Experts of a small language model: 128 clamped SwiGLU neurons an expert, a softmax router.
Below are experts of layer 7 (counted from 0) of a mixture-of-experts language model. Rows are named router (the router's row for the expert), gate (a neuron's input weights, with its number), up (a neuron's input weights, with its number) and show model dimensions 128-255. Each number is 500 + 25 x the weight over its row's rms, rounded and kept within 0 to 999. Numbers have three digits each.
After each expert's rows: a language model's description of what the expert responds to. This comes from a sample of Wikipedia text that the model never trained on.

# expert 15
router:566470500513540501505474468498489498503513491520498508497534506508478545520496457480524518481492499477458491487498491494456495506512529524463443506465463501507544476534478495475493488508497542501481478494475502448512480493561476509453492551450500528491509535506480544534514488505523479529470494463505466525474509486524549461509484483528517480565494447491540509504510499505515499501506
gate3:549531479520493502488493508579471493501534478522507501513481490511505515487522505482466494463519485533474488493502505457521509491488502491498540530461551495545503526515469519467516526511520502537538450563512527508486498549491542509471516545479542573482494491491530469457507455465494485521468459518494474517526498472463487494500494487490484512510486457512493496495467492499518502525499
up3:547503476549498518494497487550465504461537530495476507494488480488506534474508523485486451457508515490457484498514465463479487479507495485492518531442523505564516503535472550472522513540524503521528429509508509509486498546511532494508503529487513537472511489499530503477522460468496486524486436479527457512491524495470484475503504469504490502504474456504475493489479509479481510535511
What it handles: Name pieces and year-range dashes in rosters, lineups and tables, such as Lu-z, Wangen-heim, –199, plus line breaks before team names.

# expert 7
router:458522493481472527488531513490509496499526520464504476504526511478488478473531534493531496493533536525474446546503538463458456523451500486536541473478502483519509458499472497473473466512525473455497504501503572499508503494487467495500544502501526547532485470459509491497504531499536526492512478497483478478517482489484491518505477468493496503528493530531524529528497483459480499501512
gate3:525485521490489531513470486518538462503489504529494511485508445504508502459495466479469520471530483511513496481499490489453484476524471544504445500471536502488493479549506505516472502514499500515485522515478491476564497506482471517509459443465544501522534481484442484532496508464517512498506494478507500528489464511517500497493544489517534472515509520501522430529493491498516485537532
up3:520471490482493537528452486516509490504516533518497496459547468514517512511492497490506505472517474484532510479499502485502491491469502524531485531461513536495493514537510522512497485503467496481514504506498498507498511513542501538497452490525558529518509508457511526477488488502523512509470460489478449514519452487525531501475508493497512528477511481483534507520513525479520512482539
What it handles: Second pieces of uncommon words split after one or two letters, such as an-th-ropology, a-x-onal, e-ch-olocation, w-av-etable.

# expert 21
router:478550484542553514461522477512483450522502516494471503496545492491521484516440524481535519469513533452556503475509490473512534535500497504482513475498472531530528508475477506552494531533481469521515529489468482440510458496492514490542487491474473487484492541520516515525492517473495455498488520461504537494452491527573512472510483492497492510537549472497494499534512500488526530461491
gate3:505500517523510508502530475531487504532500538527499512525508509487492486456493478487489480472480454503523542541436479505501489509487454491510540505473502479497508508516519521508533471476518457494534510541481489532531498475518496488494525524506512527505481483503501465529512508511488530505463466466495501499477462532498445511516473489563483482566484433451537524488503485500509535483484
up3:518510474521509481473522492561449529491559458490502458516521515465497497484517530520470483495510480517482490513484515524506484482525511469456472476467514503509524505534488501532518485500533480479506548532472464520488509454505499493478506506556494521482546548487514477508541454512535507497521510476492481485453490466518468473503513474454499496486507504517544535506493487514501456521489
What it handles: Single-letter or short word-initial pieces after a space or quote, such as d-olls, d-inner, p-ace, D-OHC.

# expert 16
router:525519498519543466490481499538517517493538484542470558487533485502488469477499490488491458492507507546502518497496510521495523524512493533557468468499490477511495548505482485533521519541477501488460524500511495500478526509508487468474492487511491498509502509500526486536496459532484535529523524437547474503494477510453485512519518532455468509513500510488481509520484512535513495495502
gate2:539502544471460512522495491510511509485453536472502489531477492458545491443518533519503547493534470518534502532481467571478531482512503508508476509511488535505514532492505503523499487476489509468517501476528498501490481434471511479488509494533502493486516557489494524514483519510496516506514491492463506500488494481487459475502503466536486528517464489451512554484493503496517476484522
up2:516484549477500484507487512511508485508477544457508514458526503517540482500514518482481532487498500506554472482480485533501509524466549499512509496549489526536475534513531489530464527458480547502483475494532471520477486457491507461521511513560475533514522489480505511493503507481477472511512465469461490509483500480515466519526467485500466553527504480428496514507547498510486514497503
What it handles: Which, it, It, This beginning clauses or sentences, and noun-ending pieces like -ation, -ity after the, e.g. stream which originates.

# expert 14
router:503466489451528546545490530514460508471520512533532480471502480455504524508476493482493494540489531536495498526528487494519537457517564505531478498483435454481470467541490464536514552502504511530499477505526478482520532470477514526474500521532521501508508502488522474469480488497509455501515532518507505507472517518462501499533485533493500480536492494500501471491476496513490473524500
gate0:529501547505524523498535498485534441490509499518468463536494514504515516524477497497499504530452498509478504519469507545472510509463474481511528504509486503491493501468517531546536505477532494480525466502525477527479513499437494458456497486525501506476501508500515511483497507480482446502458481498466516500547541549555494570519520482509486455526500464480498517522488487504520469459485
up0:559475535464553488456533490460485511498520538502515418524542508496526493514477516532494505501469462483465518489480536571523503534458510514501511510492494465508512504502496476517494503506493485502512495504493453499521509457497530466471515499496535491527516489537533491507524500468485488457509533497423490488517500503544455518499485496507508495535505500494467501515479522523476503474485
What it handles: Adjectives after the or a, such as first, main, last, American, British, Canadian, and name-final pieces like -ian.

# expert 6
router:477460431498504469509510485515501553495486563503497493513460494581526514531527457530523497476445468465500540511435490519533485471480489517471467478467495519516526514510526524470482452528515497509495504485529532526478510493468497527476517506512501441507527523548534520510520521487530504473548461526436539522491525493504521511490481458499492522497496485541497518525505478546509499468535
gate5:476524491520475525506516500496525511499492521480489497545519497487535480540512494473509520536520432540479504531418477467515471486462479494520483485492530495498534502487502541523544522463534480524453516523487519522505511487475466469488505535512512505471489516480481461473503489506492484525471568495507470489468484512506463538464499517491515461492461507524532510472504489531543483485463
up5:527501520516494494467562463506480500500542528456489489537542465536498479524560473538523510532506426488491498561472457550526486513513527485496471514479495496475507497489493509476505544509533510495503520474481537512472510482494496474472554492542515491501488507520482505464500521522514487527477529496526516519489498432515487489481515538530551535486495529531480526508484504505527492520513
What it handles: The suffix -ing on verbs, plus from, has, had, have, his, her and semicolons in narrative prose, e.g. commenting, disembarking.

# expert 17
router:538478515476500513449486511489465515553498488495476520470490474503493490501492516466497485462486477487523551482490512530517484498531536515543528546511429492502474528498495486527491523448509526562464506475516494478508492486532475471500518530484496481461478520515501488528513491480520474532507472545495522550505515507493486467514530502483501488538526516486566525525523509505521521496501
gate3:510519515506512467486476510515532549564516479526500499501513529481505520541518495507487477487475502496556471474484475504529486530487511498516462507505481496520476503513492528558483476497499483504496505515506452540508514446503503501481512557510491547496504510531494454481491467484503478507511481476468495524544479553465501511496556445502528475509474500493557547490490512493479489475477
up3:528530498487482471493498533521522521509527500510449515507499496518486510520523490523515507483513474515548497484509450515503470531496477506539486487489504501551490483528478561526519485502499474479487520516522455513530482481508490488494529517484534501504489499553498460503510500502496491553498515487451490539470484550468494526495522463511513433523518445520523562507506524556475468501517
What it handles: Inner pieces of French, Spanish and Portuguese names and words, such as Cléven-ot, Cu-est-a, Théâ-t-re, Sain-te.

# expert 8
router:470499471447473532480513529513494499519491490480518462501500500502474548497514497481504513523533477514483487496496530544475505480534509536523499479533476480510492534500463485497491458475530527509465520530521480484474500501543491519507494559490550526510500491519530516458481478495527463504482504492472496507507542472544516519501536469528457484502483457537509503452517470554518480472528
gate3:530534542523494567508481515487492533501507461503500503520470460505547477488484541516503515544501520514529486485490490510543516498506517502464495507523504490473523485526481492534496573494494461505511515534453530533488488460515496528485492488510494497483547483443503481506462500473494528492492479483498510510488519542496467518480492467530511511521487531495527486519520548511491536489537
up3:494540496527494529466488532522468556509501538514453518496441463477537477486482543513500546547472506528521532514547511468537480496503552512502517493525483464521529486510500489521504552525492455491466549512462504496463470492510506497489500549495482469515532476462507485496469502467492513547502488463492524492509494539503489523511517514555501486478516551470506476544502528518502478497519
What it handles: Pipe symbol opening a table row after a line break, plus articles the, a, The and heading markers == in lists.

# expert 1
router:484522524479495508525544532494518490455500492477503458486511469503506482530491493505504491477500543511509495474433519531511504525479473513472523492496518440519503492553485473498525530467474511501512552505496504519498532511506488471493484490547518523548477468481509491520476470523473540523491483525459470526506485484503471499471497546503495527462474500480498459439485521514510505505526
gate2:499498488573491500505508523513537514502471538457498527489490480481483531509515494544511503498529527504465529476461545470483473506501517473532522519508506508472532534503511513471505506521497460455477498499457543490507438526530485484516490485509531524509511537498459523489480497522487486500460476558532500512497517490519548513508519512540533459504492519481544491486532524438448474454514
up2:507485493559516507485479535490493518476490488497546499489495452490505468497495523517486498481521522521467490488497471462493507500503500506521495495529519495494532543502511509509519494506495484509467485491502518480510485533517511492516482493473517537498539486473465492508477456537514497509493532560494521505491507481453535525546516514528509470523485520537537523447506523460501527496531
What it handles: Prepositions like of, in, by, at, during right after verbs or nouns, plus past-tense verb endings such as led, hired, obligated.

# expert 22
router:564488536545452489472488501508525508476489497470488539516539508474519483513520500511491466490471491476496503521534430460510474498454462500507462449502457493506522518505505511534477500502512476456499437475507498467511523521472543492504508511488484478514486497543509472497480522489516508479544488475509481495523520521450523495495524460492464496489468488523510543462489477516510463474465
gate3:517512487504498485514506529521482502509508488459449520532538455500466460530489523518465521532455481517519495499496528486430489476480500515549494471495506531488522503485536478546502505469487475446476513455469466493531480470482502491475514514507535483503467541489495515514470501503498488518531485495522500477511528519510484526465501509489527516495438439443515489503534499445505494502555
up3:517474462472461492499483518488501532507472512467463519512469484515449459532505479510510525548461517546500520525502504489447479514496530514546496484496485516443491482517532493497478491484487500490519501456439518476475552520529497509516471521484551512504467541508476515514476472507509470504529488499544488530520527489539513473441499549515505480497493453445507515465499507509511492493536
What it handles: First token in table cells or after pipes, such as years, numbers, He, (age, Votes, %, and coordinate symbols.

# expert 0
router:458506534496538491514499519501476519474472519523519527518500545525500504489545507476518528494486460487521554506534462489536518494479489525523516547458541508455463472481476535503505487466501460510476542537468493464502476491528514481492475477550529517451474511502487484489491521510496505510468485525559479509513467487500524488496504477501509495543515511448494485507443471502528512489483
gate0:505476523465531528469535577496498496516504521516519498497516511547510484506498520468475534499548506492541542502475477507467509477503506516521513505507477507499500529454538484500545512535499478492490512531518515493496479514541528516515457496533534496531481520461517513522492495492496480491497511501526481487444504522536503522519473551519529509543525488474513473438496518531487486506464
up0:515484480501524511487484553500488505537519483516466498498510533523517493501507536494463533459533528523543523482518503484484488460500506512514506497502498522470466541459486537481539521507488506504468508519521481455528486484477505527534471499518516494546499492433523510495509493498494497483517471463524482465494513505537500535530486528515501512496531484464486474516510528455492482542457
What it handles: Line breaks ending sentences or list items, especially before headings and infobox fields, plus is, was, are, were after subjects.

# expert 9
router:479515479478496490506496499483523524495464487471524483473489525462500538516501480467502490512546496490529537480528499530472493510488528472481500516522544516476507507545521539514519443495524482463484468546477507485496488498506510498500492472489496500551521517496518550467511468491524462501485519467526507493473492502542520477493511519541534517524498492497477511513519528506524517493497
gate0:482501496464495495487542504503514481476451515481526482509503457521516470483498484503509519516505502510530528497417532509521514512482518466498508515521499497541483556529529485502469532534478553524478500534509463520496487486507490502466478531533529542512471509526473485482474474542473505480526529474515484477536517545538534506459479547548515532522526505501504476522502519497495457478531
up0:508479502507495506518524447510520471518506468457513531476511479506506458477509491471528512478510444499504457500477511542514501489518480515496536515524519513535471558554527457485503525513479524553521557505557479511495481517492472520506477544531536546511492515545477502516493455549506491500506536518500477483516495525525520515515488558512503510526496499525491515518494482458510450505497
What it handles: Month names in dates, as in on 16 October 1901, and the word the after prepositions like in, of, at.

# expert 12
router:447461515513545490504475477502511500473484548467538566504475483468527529538476482520499474503455513497508490552512522487457530540497511455468499466541479455521513465461530475497466513480501494494551487457463486480521471493495543534508485477491516473520457488501468439481485469502525480519513470495538577506471532494489478483543486481512534460499496510463496521523509502476469516451500
gate3:521518515491496552490534523480464516481528475500519514457486506551502489511477506503516474456485475492520521508505508460515508512446417528575447534503471468517509498519527502540482488460505494515517459496520478503531505472494490502507472468507518516496526486502499461487514499491498452501520498522513498502486521507512476511488549510475475486506509492475540495454494478535527549492514
up3:519515521510535496452475505467465481497537493516491502452516498498515488511505499480480462463451520508479508513501473479471511513497415546531484540508468460485481487516488523570506439469504466515522490514489483506518510512520508509516477481494508503503491466486488480542493484495535474511502489518542534506472486500472469464509538482493515505541522530489521500465505458509540469475499
What it handles: Periods ending sentences, often fused with word endings (s., ed., ).), and years or digits in dates and coordinates.

# expert 5
router:528517531521484529516518478459509506458465473532486529497490503510509538548468504494501506480514491473513503492520508495554493455500518499457506508513530471499501491495508473482522518469480495444500514508514486503516460417461494484513507479466477498465506514475501544482514492449458464527472494459486528462500468480456493488482492490523485477544455512486504507552514525537526531540478
gate2:511488496494495514469516476501501511529483498526503540503496514501504517493531477492509482464465488521524538537487498507502505493445498536568482575452518479487498524528535503545501503485506519505509504487507500475509478502544492491506542495514518512508483480471437520483492469451488446450493489498523556493480478485509493530471456504487491555520444467515558481452494502493482519509540
up2:509488483510490499488474499480515537482478479502469514512485512503502481512488492462493498492494509538536533512494485492492502499500509510556485559450509495494517506508517486496510503462511493514522520509499518448526473518518486489501563517499509493495499479439456491521523421472485449465463500478495523493481490516469452521482494543522491547509474521443512462486473460507515529472494
What it handles: Line breaks and dashes in Markdown tables and infobox chronologies, plus table fillers like MPC, em dashes, and sentence-opening After/During.

# expert 2
router:524438458507502494493491498495494511558464532522490502520473505515505490507498555499524496532528501495504503493533522493438485506563478495522535513499457526524461507500527497509509483470507491492520485440490487487479495517484440495507534512496508473555490475463539520521493485498456491445509515511523555457475494508507528478497485521526504530503538480476465518529547448463502500538488
gate2:493515482540490481490495515537490498506494502486492459497523501490488469473463489481480508471451502520534515507482518517511533516484510507480473546517501512452470483518499478521535511519479496458479475513493516529514524500477503492509504519501512515529466502480521518475469502458443469460465485488527525522507458471509463577508458506518441555451474537498518426453463488489551491513501
up2:503483491448501505522501509506517543494490540468488546473508532513432475500519467471509493482513538546481501461508510472506531456467508505475500502513513526480538445516477505451462560535527515496469469528458501499480497492485483475506457505516479505486515506464496486483510495516524535484494533505540491534502486526516518512521498550485483480506525482517511487483495536536495503458488
What it handles: Opening pieces of names, years and words right after a title line or (born, such as B|ack, 19th, 15|36, Kl, Sch.